Experts of a small language model: 4 picks a token.
Below are experts of layer 4 (counted from 0) of a mixture-of-experts language model. Rows are named router (the router's row for the expert), gate (a neuron's input weights, with its number), up (a neuron's input weights, with its number), down (a neuron's output weights, with its number) and show model dimensions 0-159. Each number is 128 + 32 x the weight over its row's rms, rounded and kept within 0 to 255. Numbers have three digits each.
Before each expert's rows: a language model's description of what the expert responds to; "gets" lists some tokens that make up at least twice as much of what it gets as of all text. This comes from a sample of Wikipedia text that the model never trained on. Tokens count by the router's weight.

# expert 9
What it handles: Early consonant word pieces. Single-consonant or short pieces early inside a word, often just after a capital, as in r-ugg-ed, h-osp-itals, Col-oss-us.
gets: "m", "r", "n", "p", "v", "l"
router:111110122153175101099138158102172124135117141101084131107112139112104128114090143104173097042139107181113096181121189095110081166121159160127079133142149137170122117144126149161166166159132086157126182085137147067088130156107192073128116129111132175124118084122140139103102084154171099127111114115077162119110107088114197134110045149137103179144167121194197116149121116140048102087135101106118142095100063104173112129120135181102165160110132080148139107067106110120086118174132185
gate0:113178095116124139112136146124183156120229165116117176149166144080104143175184100088131102098105084127154122199159118091106105126080132111122174133137154123157156132125072109123161147093100130128162132186126155142092121174115128152130198092108070116141120213059050110131174123142133132068095118119115106089085051113127098157098165062151093170130157147095108127177120120144123101165090158126163145123154132056157122145118147181162125135118148171129161139137131128113175139123182102
up0:137096122147138107118114129146131116155112077140154216170138141180112123119107126172119192092095151102093100106141063081129137100166110133140126062116068078107106135225114164128099123168163155069150092077114156110095139103097128123171071085114116069141113077181129081124150121141132089188113168131178150150181156126109100141167120171101183141123111122190117097120105148117062117151137075096130156164172127150099081088139158068130134117115163116145153091147088126115139080095100163
down0:065136126132177092143150106072134189148112113134049111179110113103126153087155156125132075130138158136175108125170100137135155074131130110104169120089146206118157088082094107060137120132146111121138129153160145157104063069100142178111140105089106139152123103121130153101093159160094084034082077088173172141144141103078129149115129147123144079155100105133124112147111085158114086075153136113161136113070126127118176154137137120130141094181157089139181195077090160106079168170115130
gate1:109178062084112074055144153128172185130204135120088134102109179195124141116186104107102119096091098161140057108191140103145164126107169117148098153140117113143169130098186148107115094151133119123121071136161154142120144133151136107118135101114127126102198136109123098154088142131127137065047117036089119099060097178148134123127168163080137183080154093134110104097129117063119082122113178104145104107123105104088092150140130133114182111155130125170091135110127168149129134159151109
up1:105117168099105185155133157153086069148094100135127137136141059114129135141119135150137081163161088094176167108044125140149143104110108099089107073169141126106096126073097119108121101124126166106132153108120144118115086138108152173102156154137041112127126114147130137098163124074148172126205171205169157114156141135118145142099128084166167156193134127072065150118147140143137138086132040097117181067113172116158153132100084124159115160095146159115142159152185054086109131149115104
down1:149120148154088124142209092111060126107131111136161147055132189122093084133162118093159107143099088151170089108154165144109197187153114147162130159181094126089114144134147142117150122098149117102134066164163127095120127111173121140143101094125154124100185080128115177150163208130123114113130109111108146190086132108194102165122219143086072156069136094167147124122122143181149106122118196153128090169148147117111143143136133123124115166168073156107111117154119173119109158112203080
gate2:086039120166092102085136177112091081108115158174135145122139143034119116121164137119134126115087109128126145150097064209143149132108179128151136169143116094113109115136081161125121143143136194144094136080126117140143207150109167098108122140108127144157129104177175087117136078114116103085156120062099173124127083122132134157112087145096103068142148117075163096134113128084116167106141183127073128085126161076074104087062119134133156153086145124182139075155096114147129130081110067
up2:161160187089169122156069147116150091163120104103138139122113159070098121058094092167101146081143133117165125108155169065128104111114121114169113154177139176120124145149159151145106129188160107095138144174124118132123071131177165190127216148150135174130161197143144147112119108079121138174129198139130157201091140172093116175144104211076100142128075108130102142150125146132116133110117122154165113100088153082094118127099214153150100129138128123115105187111138176083149113133094146
down2:142116124133155113097098186169106153139141120093136097096154103115129140105206126152125187119143158065121119123164070096139124187111112109128183130162118141146108158097101122178119121079110144172107140082149128161146117180160060155096110113086076144161105115169167114158141117145155151133153163201109109100115126139167091173133143088119152177099142171097097079113082121175160138167128140099130117125087189127152068116208097132159152154051150171133124118152122005096117141114131109
gate3:152137153124151141125102135192135169174171138109116150110163121160146105138111136091164125187117108111206073125142095096127169132104151158084148127167125138143183179111119170155137147131086166121150158062142132152073234118094106150125200122149121124133126137103129086092169102134113114072149191095131097081157141096099102121140089103191122114191138183137143119075120135135128092215170132139107110068190102107136070130123110149127168129157099105131141174176059145130160101138141125
up3:166096130173077137135129135086066162092144085173125099161151150117101218158171146161158126113090130142101111102065165191097154132150123130135127175100143079195115116091122105110127088139144106146140059173106151122165070114164130121099119107088107073141151138126122136119140107106130137225126066166139115156081151151153167098104185128133130168064104087134096123117088138146082181083125066138161139144109156150040126117141132079120102134168115149133093081105150161181105124110132135
down3:121092121143211125193115159153062076154076099133093105143114061106139134138119090177143147145104166140136090121145104052102115102136084133102089144106102121120119168096150142085146135118105122114142126160121090168149161157097163114134117165081184146115094162085115170103158182106086107155191117145178136126131140107130178122123170131127111045096089144157136130104165174116109067153093137087128167052149108122117115168145047181133129124160094081141090117162176104142185176115156122
gate4:086130115142072162151160129119120093110149117137147145115090082162071097120076086139127132106121146115119160148104180131184125096095143085137156126120100093147158151182148087088102136076184096155154126129163082094118107164096166098197118160082140143121138058117130205094137117114079130224150170108171126101168156118106167117087133112111104112165157176111185110111097155121175089169106188069074081155106108150127166118205100109138183139134083088106126150091100130148133132123150144
up4:136205207182080101056091099118087158059086160134102127146133103077139092106132136101147160104109138100181140116096121143135150104099155144101092107084160145072147062125151199152100130125145198075099106156098082122130130123112119125151138114151080101180111175136074153171165118160138129137132124163105097099117123123123102153163098123157206123121115143107158120131069109077097157134143112135129097056139139151133108154114175091103136116064150132118208095165105166133129134086066133
down4:099189143110128184219145153171178071138172168110112092133119126137112164178132128152180123146140111164067113110117129115133132096136133154136130163117072029150065152131143133153203069105096123130137157136153148128109149143101126139075190140135197166104105135158141092102143152132120115146085140125170133147094130113077111127076098144099075116124090168159144082179161141169134083099138139132085184125110136132131081107140120156156146129122093147168097128112133084115109166148181233
gate5:182154109107133096106119112069111131108126127194075114156129197128085153159174114136106129177172117097115096175131031117169138117120167094129108170095169162119134164097131180109128154131200098105148182115144131088052168162126140130138090167075125086153103146155138115121105082155077132115158128114147148125115101148101113096117159114108171120150163210145130104120159222135099154130154184117167136125101164065127189110132166083160117136121113140155107080152089157122153069109154135
up5:108082114120157138119072139153112156091074109093153124169167131135103091098145145119152106101119160140170122109198122079161105152108093105168125122101124074120192175121174207166175150113179159088154134127089154093110155162163158147139082110150092116190153123167142124162147147040145126105122104125103098111071134099149109165063128060100132090180091133179169109148135102119076157195096111112097153128119127153147187144143161153128067160093149141119120111140082175152131137085066120
down5:135106126147102061115145142098112112109127152163135118120124130139162120167084144119096162179143155033122086052100149126148110108170122177106040128150098169173110167089178111130082125148123113051110071188133143174161148124121100126147118153125147142125141115132078129149132157161094132163144144127082118108090137135131096097152104096153149072195136154097055203151119097141137143133110183099107165107147161123114100088155098153173111114145084169103115127154144199099160131219111151
gate6:170088068107123186182102146077071050112114171085128173132122131131106124182126106140112105113190115069129151139096114084136123098124141187130093195114157124116160135107121087123114192121130090168103126094095195184103099048109174141141052127096160114130097117106125166138153099097122145164138139052121133116129085123141128104122166165145143115147141150073115126159126192103108147145116122075164155113197155159143135070148153146161123146103113110122155148177143151090167200124152123
up6:135120161120135119120172128155164083104107120133128113130164141135194191139150061181125081178113097170125175169109107144158143160117072111155103043164055120148122122133166148101182142198183110088133109128159179095120158123120118130178238101156084139100148099150093079147109116105169100140092136135133170104143112171096115101168135162141115155076140113129107173098143138099122148099155090113145062060190134080162155131138160149116140118114079141163119139076140119160100153139162127
down6:149096109133114117107086122165124177128104176151135139182156106056165079128143098060127136088152084175160146130173104114127163102106137139134169088168132121103109167112134132082105146128094139129107160181078171117117116096096162135141097050091152183083125088172056112141088135138105081050117122155158103122173169164159118159121150121079099089134111123120148118093128184079141157131164088082147113104102167176165056118127074136092123117139125068103111130092168057176160152131131121
gate7:083114130103089159141176207144104135095083135128091124147094126116149154071102160159098081104174093128139084137108120108164100168132191135094174204109076129115155146140154171110118140145114115079148062095154184125159129101094094103147059169134146125147149102161156124146122124114153124121070134110129163138170134114124084126114134095146017167110118132152189211108109089094146146125146114146141140171170117174118110124075101141091095140100118166206109125095071125080125093125157102
up7:106112099043117110129138152096228164081143116196127124131115143171155149112101164125099084119143079126163115156148120089062112104123110161112112157170153187099138126138137112178109106105159160092132090121123165112161135105160071144075096163166156156107147188114056129149134106121117136113110136139144162117123087125121055133073151153162109139108123128198155135126104101152174135081082146154151119098145077168121104157110164148086125190135125176162180183144087160088148062090174107
down7:150138103081100132134119082155166097127103163133143184057173100153089164136134133103095083203102115173069137106116126231058109094132053085104183132143151141101091110109132126120148131126162200091088117154131082138149168118122150101103142147170125149098104125105176117085101146087139172170108079193138200119138099111120158129179125176113135181093103120131106103152176118083095108139187142124133105118053082106088154120124118104066127160155127106126116140126136142137109110154133154
gate8:219108173031156187132123114057168097110118172145192121137129128123117105213146156147110137168142109117109085119099057156118133119107115135096110129076149128113082095102143128158135144126110146097091120190112104101136085038190180140117127071123156058116171085138109142144151121106102130117092059122099145189101150125123137096159138170157132082124146101175151085118139148166120125124104174120155109112125132138171158074123114142124077112123102152110161094074159115145113107164165139
up8:157122144107180140095171138121116147079052143139168128135098069153117112052112107108132205077100120148118150203100056114153117074130087175165163113115095127102103130175085139142126167121175107109148156171140155102123108124153138108155084135200128108087108085165103153081154168083147150052092082156149129090140111116116128089093089126137131067152142116108155104165119104120157180107126132098163117136090101099126167160195123104150114179144083150120153124125153149187141106117046137
down8:131089071139123158087146161081129164143111125147126148138129113114108130134132111135172080099115141166084034163134167085143135100113214180174169106122111112158140086134104149125113142117107059179118172107110097158221151123117111139146089139112104110158100122151124131186145117170145102108145144113178125187131164124190150162087110183140162169135090087117100158182133112139151161097139182023092150129115110152201090125081121131123145105127187098141132156093146106126131116123177173
gate9:045123155138191089127159124084081146121144086143129105101090091106142151077149126164126127135136135149072055121125104140124139144052161094133107131169117140138149123128112131120156096161138109081127141163137104071113089153098147145084089143117147138086168119160189175146075105114109102183106098149111143191148146072072083098085159131083049143150084135110147110091144128136152189132138109092094131134127115124112109173066146101145119107105208099115134170086173160107081142174069181
up9:162086163153105162124082154187196159061111151106161134161123119147148100103089184063176179129118118154121116164178084132074145125140123093141130136079080130089059176178165159144136114120133138136112080136123144169057124137137093078168158139130064140090123123102116124145149114149148149085128143126093137117139112101126161120137088134131086122188129148128102110178151137076108095105197160122127048111156117184163124166160121137135118095121078143177147097129082130127126105087225086
down9:112103129097129130150071107120092156105106103075138070148106120131138133092141137185161131118115107107085169039157168073083148143091121108056135089167131194124105082129124087145124133159152051147106146139066153117095104107152176109120081128124088137147098189135127127104146120086163038137116091099156141143155151151103178148121229151157110161109142119137109156134111142140133119081115112128135151135119092158163116157101194170083059126134139104115150100147106085107168087171139193
gate10:115075134106088091138096098128137115118165080125102193121121208059072098112089097096117114130127139150087135153091088116153130112099080153120201097159157149151167167112163144177102131078104139105164091167120139099143131106039141091129119167172121185131141156083144118081115144124176118134141133170119144167171133171092203164168136164114124122193136125099109115189106119054076131175140128142075125140178129141104113133200118106105074186129113087111113154110128111118116080120137123
up10:111182099086106189115123137119169144149069100120169170156106148075091171099057120152109163086163105071163110120091121100117120161164157105127152141160117112139132126116134109157162113177100079072112137130146151083108124113200127172055186141118193142156095105175186170092063152142107119079154139116125102120117150163144106117103123118180113159109085122148111169077152098123170134064122084141108095125142158125120146117114127099128164155152105150215108116143112165048092113146111191
down10:147132063145138178146146144089123155107215087101116098218114132134143149117144230142099119179157126137105156119193142125139127045133140141161090121107084122122095129108126144128107112098081165125113158114130153158151167123120118089143108103162165126117139136169159191106096151070111157103066168174082132109131097150154151060130198092120161105107089135103115087140118135139136099167144139151163100149159136145122047108108094159110099059131112121140155119215088135174130143134084106
gate11:171123162186107194176076145174124075165122119167156106125161153055173155132156170179140101089182208147118156142143093113176111098158059144145109164162093103184128145132178161170113153151133104099104174131158122157102115103114145135163104164149126173127166136092167100144136086078113127136140090118157069081117122162136131145202088106129104112131116141120137152128173141115137099147121126149143130173185145163155187110097153074078135166135155077124075073118122159084190143136152139
up11:151155168082142162109160187184128100155094152124109133167162115125211074207148115115113107126115183136142146149154170107124064120084073114113079112147150128121154086113106144121119117114164147107113197139177174107115205079226128164096105127096113169178114158142139095170110149189109155160147135109106134103128119129128076156112130164154107164100137209148093159148124185131151123129173129120070138144103119090192171118136123143128126082124167150126104137080141127072115148165094152
down11:159147107089149126113144117079121147141128102125124132060084071119109123106152118154078176126149101137146108105088168204151116191132197080159151125145111196111115146171118150137153120074134033126111096144105133098148123139127157161165103175120179101117180135130139170128158175124140126153104118132154156107154149085107117151092212121118118164136106151163093080150110126162179127102114128142149139129189178118128061137083126136103081084132085050109170203183164123074118129164147113
gate12:134160138153115084089111105077096156097152077134109107155157134081094191105076177133096078104085090158078113150126121117107156179119165132140115081113067060138121097147117095172109094172180148104112182118089128097117122212103105096155152120154150073179105125162117077109164147161104149162132104129109109094105153122143130141051138088120089163152087136147123121128090170145101162115150114109080154065104133167128162090081123095169143102125147128077202162105114154137120203135173114
up12:144152143096100120134121140039172100143174069088100128132122161108095176141118167142110155137117136181128107165126108139150130183114099130049093107138099099144112113111161081139134140190146190125104115121076163088141104219110079104160144128112209115121146145136116124154098066138158113095125157119133123086114093090110126136130126115137081217133148160138046147131106135174097156075187167123130103123155105161132159110110079156100093127104119168150101184143134105151135189203140084
down12:118103125121200154112115158194150036106172120164128106115189169117169146171176116099162083085100181063162138177145163099167120136156110137163109087140149141133204092129101142130207119108150100109114141128120083099140101088149119208191070140160138118116123124096096168121121097120160138134097077127098149174133145122110062173087165154121123124146119115171120162150203121124133122105089128082103144128109107157146171104189158100146152121129142109181138163128115143151080081087125138
gate13:152118134099177113147156137112102121173126158196080145132147144112119181144129145099204098147097132209135117121141130046132111127124074078136113187118152129146145083124164084173126124113115140155123104129153128108115122183123185167136163096208140155102220149157169086074096142178099144096157123172138044172154102170163152156090099090093153080130154127149137129076159138164163110155134092091074124147121114103158142103123072121083085135110139093110149123143081096140113154095141094
up13:150175129072160134092142168096150151167081140127044092145160092111129169151110143118112129077103090128128156108134132059171106118171156159135157086125096153076172168134140123179139168138153109159123203126128140153143173114080143090133179142138153106131162115071103118127143100136168157100095185127103123113164098109144126092107180131132142163125172077080143120111114143110154106111173104103099195111140066128102105125142061107195196166127139119127167157107181146049112071188131155
down13:128101180176065159140118115129182127142139106119184126117074103152120062147156105135076069153121167106128105105135122133115136117134164142118121104120112159133138120074177046107089132144118132102092090188069144109130194117132136140145090150085137117119118138119093178124178105113096128101156116124093170134137197101165125117143147138186166121123081204119109081171167122207086143124148157176160173102148140120152076069101100130128123120189098128159091147127214083097173126142182137